config.toml
d_model = 192
n_experts = 64
normalize_top_k = true
optimizer = "soap_variant"
beta1 = 0.95
seq_len = 512
Below are experts of layer 4 (counted from 0) of a mixture-of-experts language model. Rows are named router (the router's row for the expert), gate (a neuron's input weights, with its number), up (a neuron's input weights, with its number) and show model dimensions 0-191. Each number is 500 + 25 x the weight over its row's rms, rounded and kept within 0 to 999. Numbers have three digits each.
Before each expert's rows: "mostly gets" lists some tokens that are sent to it at least half of the time. This comes from a sample of Wikipedia text that the model never trained on.

# expert 52
mostly gets: "|", "=", " Binomial", " Starring", "-", " Authority"
router:530496478485534509482512521547491525490460465448544500472498491474476480473462480497517500523487499543474527540474486516476510484483515471505494498431546505499547537524556521498506519546459476529434522523512529494464444479486503482471499492457509517476532497491501549494471519528491530485521509554520492468482500507485482494486511520516515469531497537481534511489527522500450492447488510465533451544514512499527468512493503497550509488535517491476493509478522526494518484478464497504502497527477511488498477503490466492510481519503496467507535457510469484478484508527503505521
gate0:494516505502498481474431466534485472490542510476557484475483504495509532488499505480478523475514543555496501559498491472548487449472504509450474475498502464489517522478520493467523508505547486524525497494482487493485490481555518493518455498467473480483471548500491516543531483516522535528521508528515508510504505501503503519532504494525511530480501489529510474525505518463482520520505484453529488500534524484499498517471506499526518469533469484547530502518530490463447509511478560530444487474489508479485506522470539511517488490532496523477527495478512469522504510486463445529
up0:507498460517498516502518539531529481539525470496500517444410515527479454521516543469488502509533477512491472510481484487483450494462457505522458500569485477497528539522473484455491498468495519473487518520512498504487547484458488521510534511485457473496512497486478475518523497495476496505471504521483492479489479544482495503509506512537510512513502504466509483456457484458497485534492508505500484509507536515528529506489504500536537461556550508535478509541486457490454455522491487508458497486506525500491503498478531486540483543530507521485465516516514506523515508485505481506

# expert 54
mostly gets: " (", " \"", "(", " $", "^{", "_{"
router:488481528539464456511513539486484521483518489513494542507512526481495513497537554478499536477511516490518548504469488505549490497478518488456517551509510473492480511476499488510505457511485544464499461448514492487501505496519473477518516490514511531474461516484442509492489486521549510499466475525514479485466489494479510520557483486486522509495497526515449495509530501509505508551540547508535503525516555481533525467515491491487478523554479521461510480518492469527505471496486521515464470510528503490531528490533489540546491515501522498560497458513535522513482494519458510468
gate0:479479494507506505489518505488491464493484478470462514540469526483524480485534531527508520497578485510491542543517472467541509488491514460465487486543519525513481525509504486524503476539520475516475565492493497553514486528468463505500536502506546467500483470485451496493523539506525494487515518527488518494532507487469526474483496495476506514479469511482475498518487497517477528496507500483526525546538517477486508507523491490495529486482534524505523511470481567509525457466521517478481519500492434520467543453501489515441518450452505495481477481481498481524472512535490509492
up0:478487550482482496487522541531432487470513547529516489468528519483508507528507522505508521486504512476521470490506532455517472533526530521482509514480516489462520482537494526466502469524465428542470513510514506498482533498471520526489484514483460458496489506465527489512498496466501519456469484521526512482485512538516498523526519485481491491526481474502474501529500501460465481476473497525521512465488491532448488536522532511474471484503496496473502512491531567498523532528485481520525496472510494521524498500512503543523476478550481487464447526467516524470481484519536555474

# expert 47
mostly gets: " was", " is", " are", " were", " they", " he"
router:517490474525468472560518515514523495513550527515487508453515502541499519516491494515545531531459514474478494537427545448502503504478508473518472529527528508476491495492488523528475482487527480470520524495536490471477518480527512530531524525457532475519493496549455465439491501515501522531479478505532498473507447487510494487507533469463492489494465494501484510510523454493500500494485459531520451509465505543510493498517504494490500478469499508503483521471558504500525490498482479512453530500507488522473486483456501477502525458513502506516486494459523531519474535502503547471
gate0:494511531518484457523499517452471555551485467514516477483494519497488503510536483485476505500448525469506479500516485483526488490475503522533529493518524492506505505488497514490507472549470493499519541499481537465474465523484502497513457473461523461498476516537511449465466490516487496507510475457519515509509444470469455563470490519512490469470489556498488479494520508495484445516509525532449496508516511499511459506531470485505499491515512501484477475454488493531508507469526523502497459475472557507481474526522491500515540466502452460533519450515488507515495505507528479471
up0:472525505502493494462515477521527467528478527497507522546515477474562486480445491537493509490497509506519504507471490510459487514516470506505511457451526543479489493518507473512493484501534534507486476495513491528513557488561494496501513508506433483487500485480511518497511480464519436517482510540491465516482566498520509457508458456516482508584503478517540471486456520517474506496520466494525505506455515477463518538491516505499531502497514502510549502522480505465533510524468497499519540500511499537494520486509492501448454483478487498475478536500514478497510510509474491523

# expert 8
mostly gets: " in", " Viscount", "from", " near", " del", " di"
router:485532537453520502465500485512467508518484534483552472490524502464467454496503481468502458509492494506468508531498476460496473487532519489525494523478515503514519525460524512496454502497527490479496482470535540491544490514490475545528519540458505507499481492531473524531535511487513520456502516546509492516507485495494525487499480480444513521489522510526468494521555489482491508499469540515480501521512468508468518514528499508466497480459496513540460458538504500515469517547478473533501501508513513498532522504486531551514522492465482509514523496460499501456491508409477510539
gate0:545455494500489514540459504542449495492488549481514555488511488483482533529465481515496545462470481477505486534483475518515508566507483532491523522500535503506526491511508581513512494509490451443501498513527475510516505496518485486506503504500487493522467497473538465458532471455517506492531504517522526498543517495510488552514511469481497501506488539506527493510509523479508463490425466520466498512507496497498514509520478465527493515501477494494505445557519464502504520549535522477496515517487471488505498522492505497483509505523489479505475536494500531462518497537525460534
up0:482467509488526510492478519433527524504521479477482515533486495489488492470507490492507497491511484471515532473537501525466509491488510516503523522507498498480465489494515458511491454500540491533532508558501470516500502524542501512486533504489514509498520472519482546509516502529501478553509477469492503469505446492480491494488533522498495485525508479519520493521551527492547540538526510494474509496479477527513432503503504516502520494481485498500458562534474481516539473475464482475509501519532463538511541471555478584492472457533491496491535468530513514519529485508531532528

# expert 20
mostly gets: ");", " ;", ")", "))", "})", "\")"
router:467522505511488489511481518530483507492543517500498475505464466530472534483515519485490516513492518544467535528473519481472522482496468533518489500444477498499445509516554482493482502470516485503535489492512538476470528469478495498459497475540486484495535538450512536462481526455485499498464473462519467534475479524475474495498481494478481532531478496497515512487556526505523504487489516471551488485530517498471542484491470487550441480512546488475509476497528498491517513487501484472451485470472508516464481503494483513517517520508545483424497529496510524509491523506511473461
gate0:498455508459506481504502483524535512470556518501493470494498531521504487497464510495454480509525501494494474512481508488519461476476514523480505520489490503512492444524540439502452480487480490471497523483484504506530508484527460514465498459525540514519477525476468503509536511522494494508481491527481520472544489494517509518468520494508463465480490481475468444501505464499463460524550480533502476435510503454506485514513519441540494504516519529522497509471491476530505532531460530468485462489473525472481485509515492499456547496530518481507515498551534503508464461503478496459
up0:512526525490514509499499488468444461478472529491517509508510512504526502537526477510524493487510521507506514485502514460502506509482503500494517500547461498468514555441490513476518492495519489491510529460498548495514451520474501553504527497513473496509450496515484488511520428481515511450504470518523497494476489495517516496525484502479499523528517514504504504505473499471518545487559495459429521537508550512523469533500486494507479443451483489504554494530512521463506495485516470501477512520531483473550488490489510465480495526450465519482523545440506491489534518506490510474

# expert 4
mostly gets: " known", " named", " located", " based", " called", " born"
router:470479470529504493492506535488520514499512512474466505522488483532472489515502488465515493448484482463520541480486454483487463492468496510514497452468503473509460544511471515493498510506509475494521537493487546489479500516500521479462487480468509486473499474535500479525472535480502508570500465494490479509445526506434486489496505509502466479518512486507506449536470495518522526517480494543489496545457506514462501473464495451500483502557492529543566482485536522476509527471480494486509528476475486494507483466465532498480521480529446499535497481505506467488520482498495522549
gate0:493492531476454483498504547506507532463496512519479500498514486505488496471492523494487523499521514546480512488490514506510476480495466490510497549513532468533485503485489521558501477495476542542500524458535518446509474466476558499485503481493519534513499509529496493518473537532508465524499533486523540494505496488495485493521457531501500480446498491552507469483502513460473513488505487510509490501528498448481499482475509570492483485536521562511519454487533485538463467493538482489508516461483493517475505518478510472518543504497482475520501526494430457433504470508505506506
up0:526501476564528517488510454520513474531519492484514512480461506494530503528483468480470481544491502458481479543485486452482482489464554516484532439475531534484515482531504496505516490518529535482515464536490490531518492547510507529464532496519504470518436509469512523479525500484469509495489534489544478471514488512485492499492515485488473520527508541439505535525503497526485485533495503486501520496480511523505456520515487475515510499508481478457502536485485499510542547508515526503466501523503502454553504485516524553472457526536459492503507491511529550485518510506526509498

# expert 19
mostly gets: " first", " second", " three", " four", " third", " one"
router:529497518500494493543516552496508502484475467495534489529476529467547525508529494501470473489511489513494475523477520508487504490498485467506509524533510456532543524543489527530532496474513462499488471550510503497482484450513507513513552506568563511528528532516482497535490504472480503485445493501503516511528528520440499499524514535487506513517522467522540467490507491504463495465504519501476500486498468471494511523487488491497496512477493480487527503451478502516487540441533531478478472468494472518453502477480452482506458494514514472523527529493509526528505538484476536555
gate0:513461511519484469512509512492477487456512493493476450544535512521518469470495496513511514515524490509471494530494507503467501517445489465473518526494502491511493511533508465545481474492529471515521501508505483481411503527504515502546551528549491539508446500515471533480530490518500495485523500498508521548487509524504505530493517527550506516505496535528554517511495508541447500462528484486504530509499494516488544474516525533505499487516462483499545513544510530484522527530513488497500486474486457575499504500479489540477485486494521482481534527518473480471497478509537536527
up0:521509521512504496497483483495497500513461506446509557505516497505492474481493488471490456491487525505519506487526513499546505528583523510499485548487508507502505511481515545473519490480458502482498507514486525534545481481511508503467497540502503485477530506502566461493463484505453498486466492519500484486511472481489502477495512508472527487502506445480445516522517542448561483499493495489535491522502503477518471509499484479495467475479494558528490473465469478479530472470485472507541519546505513473518438485476513469543502517463500556489501464470508531535495480507486480474

# expert 29
mostly gets: "]", "’", ".\"", "\"", "'", "\")"
router:481473461453495484545510513545512498508514539516450491503468494492488506513496535506490510515507504450526503473527518488514470550497513474433480492534483502450465528511439450503505516536488535515490472511487485511470530460525486482483465460522529477444500488480463498514522522477490524502463507469511473481506509506473488507491477486484468518519512567520481507498519510463533501524518515478465497484514508463468534491494531517475485514484443461506500513486553524500470535485465531502518472496485490528441494525503530484505541504496480497512493495497521472524516542475519521479
gate0:529515498545463506496541438480514532473485525492494523520462503569478493523522529483480508495479490511489526488462472483469508517500522491498530510532524487516491485522509511447483450498543516496496471506546512537484473545555512444526464510508478462508480512509471518537492458494499527519539464489555488506506466465461521510521471464498485517506507481471511545480517492500462515501426511471499506516473499486522526478521491513518544494500536509487512488461511500497484485533496453517454533497480489505543498541474505502532493506482520479472493529486511530487486491508531494492
up0:523513495544411483520480473495496514493500446499508510505443475531476532497513506471515509532482505505543516521522486469489510504513530483524479499581480534551504499566510516520513506494517498489539490497506512475531515451520516505494465454473512478498488533487475499490502495484518463542468506495556469495521487459497489496477514479503489496480534491492534479507515535517482525451526495479540506523509556489500517520464476506458503503535498502484481437488509490453490540498514474519514531512484505512479501524489495438508502503520488486513488529474494516498491542502547481477

# expert 53
mostly gets: " newly", ")-", "&", " highly", " non", "@"
router:532494507469458518516521509574520498476475519538506482499532530527476506452469547495487524456479492535529497496511475544473466500503503473464534484538483495466525511505469524483508518472525513514436497502559467500489507535537504539499482516537534516500511483465498479489499501504464463481483527506505568513533469474494474494469507483469530488502518502503537517503475525481490518501465522488491449499493506487485466553533469467483504494495456506514493492477454499487509510531487510538493499535492505452502501479538522516474457515485478509478497481500519544482521457524513474498
gate0:479475501493498465489497484528484552487447454538499505505517508513459527513528505490472486505490540537514511515489486506518531530495520509479512515488537529445554521500490497503460446540493476479460489478518482468550542513476523531497501472532506518498442535512494472546522506505483516540503492522499495530498504520483489522491487537545494485493488454503514505544489537495478567477520498454504490530516500508491503500551487478497522508459487486477495517506507509468499503457484514480502507472506468500544500474546487518539479513502489508461522532503492479522502455521579488523
up0:478473516459477453470508470542506536522467490538520494505510499493464530517499522500436504498482521515519487512492486487526528550501503495469491507500516508475548513467478495473473464527505492500457481476498455458549540498494522522479489431492499541497487518511474475516520507553489521503502503541499527516481464492478511503477499553559522491490496480495502523498500527529505567479525500465519512503489495502513487501535495510512509509506502468481476478491481506468506508449488507465505497476560456536532510489552496501493463504531504478474527512480468463498487518528568527506

# expert 55
mostly gets: " would", " could", " can", " must", " will", " should"
router:498510503443483486488474492530511497490450476525470551511501489469484475442531486504510466478510530490461501477503522483549538510484502536520476481526490483509531489474528520478488494485478488538507470541518524479472472483543481498476496543502454501479473464520468522470489488528481508475484538547531548503478483477561502496499532492492515494469513499487495506470512476462540498486526499480483478481504485464516508503458516508537548508454517534496549511462467536483515490478487508509487504475517506443477513515462474496474524451526483475493508518497521506530477490502478523560
gate0:511489527462495466554428466537524539507531501525515521503472509503508476527476514524527476486490523472531484471493538511488446479487526492511476495553498485495551515489520511490532490500511472496476535475521500537466523512460511519497538484475484471477504482493467538491478468501506515519477488507486495524508494472468455516471473527520466482466495490492463499504481507507529515518491492473554461510519483494474520480469497548511545524496486525489550492486471486470510549521495493542502526514464477524514576495468490479501536494505498511510517497514509472498486484454467526558
up0:510505535547538513464574497470468504461494503519484530496523520542466501503512492510485509465529482532475491521546487512482523501505486506517523545509502503467515531466519522525481457496475510505455519498520505486526461501508488493518502516545478530533530492488506486497533503453481532458484522527491492439498514490453527538482546504539539484534515486501525520485508491537555487458523527489522508495494494544546535491514496495458476497518497486500492485514522498553562480497522518476482515524519519478484463495522512500453498466499493509487524536508501544516515533547504485508

# expert 35
mostly gets: " took", " became", " wrote", " provide", " worked", " gave"
router:502452474469506516498468502516546486497507495519454526538475509535467496516491485450499487529492524525468484511518491462487470522466522485535492531499513494514552449474540441520483525500496475506513509509464502537516496544519489472470491503530476518526500514457489502457512520493504510499496522470512519477509516569506512472470513514494541485476473481525492498484523514503513506520516500500477480490509475510522492456481507492547503465497533510503544491516500547533470520468573467486551512545496461482481500488510475442522487470506498516522534492536522477522507495490451527462
gate0:473544550475531457464516508490536512460488477511503490533504509513502502463558485455489506461506488494496480478533491481487505523520519522474564515543541506522485508502485483497508527456510515524527517479450496474521490460501508523509502516510516538476490463473470510498506525461496487519489510461492510504512554492517511469484479518497513451502475491512504529454513494491481468458492513500505509483496472497517515506473456471492525500567546511473491550457479514481507486479526473483506501548492517521473490481523521504488503503510541512524420509506520531471496427489488498476
up0:488508500494528475472519499508492525427474524540480502535521507550495521444510470453490494510439539493553478450494506509507543521496519500464537479505523470515535479514504495505483508496536513506473494541489454464510505486487496537521516536516457488441492486506481479482506510473526518525464487517480536511544522470495511477513484513512518504488484522498495497461529465488522481485498495519502505511537477496552531513508443454475517454539524513504503517460462517512477500500542471520497488523474487518462471503492486502501498495520528503493440511514490483502524473483458475457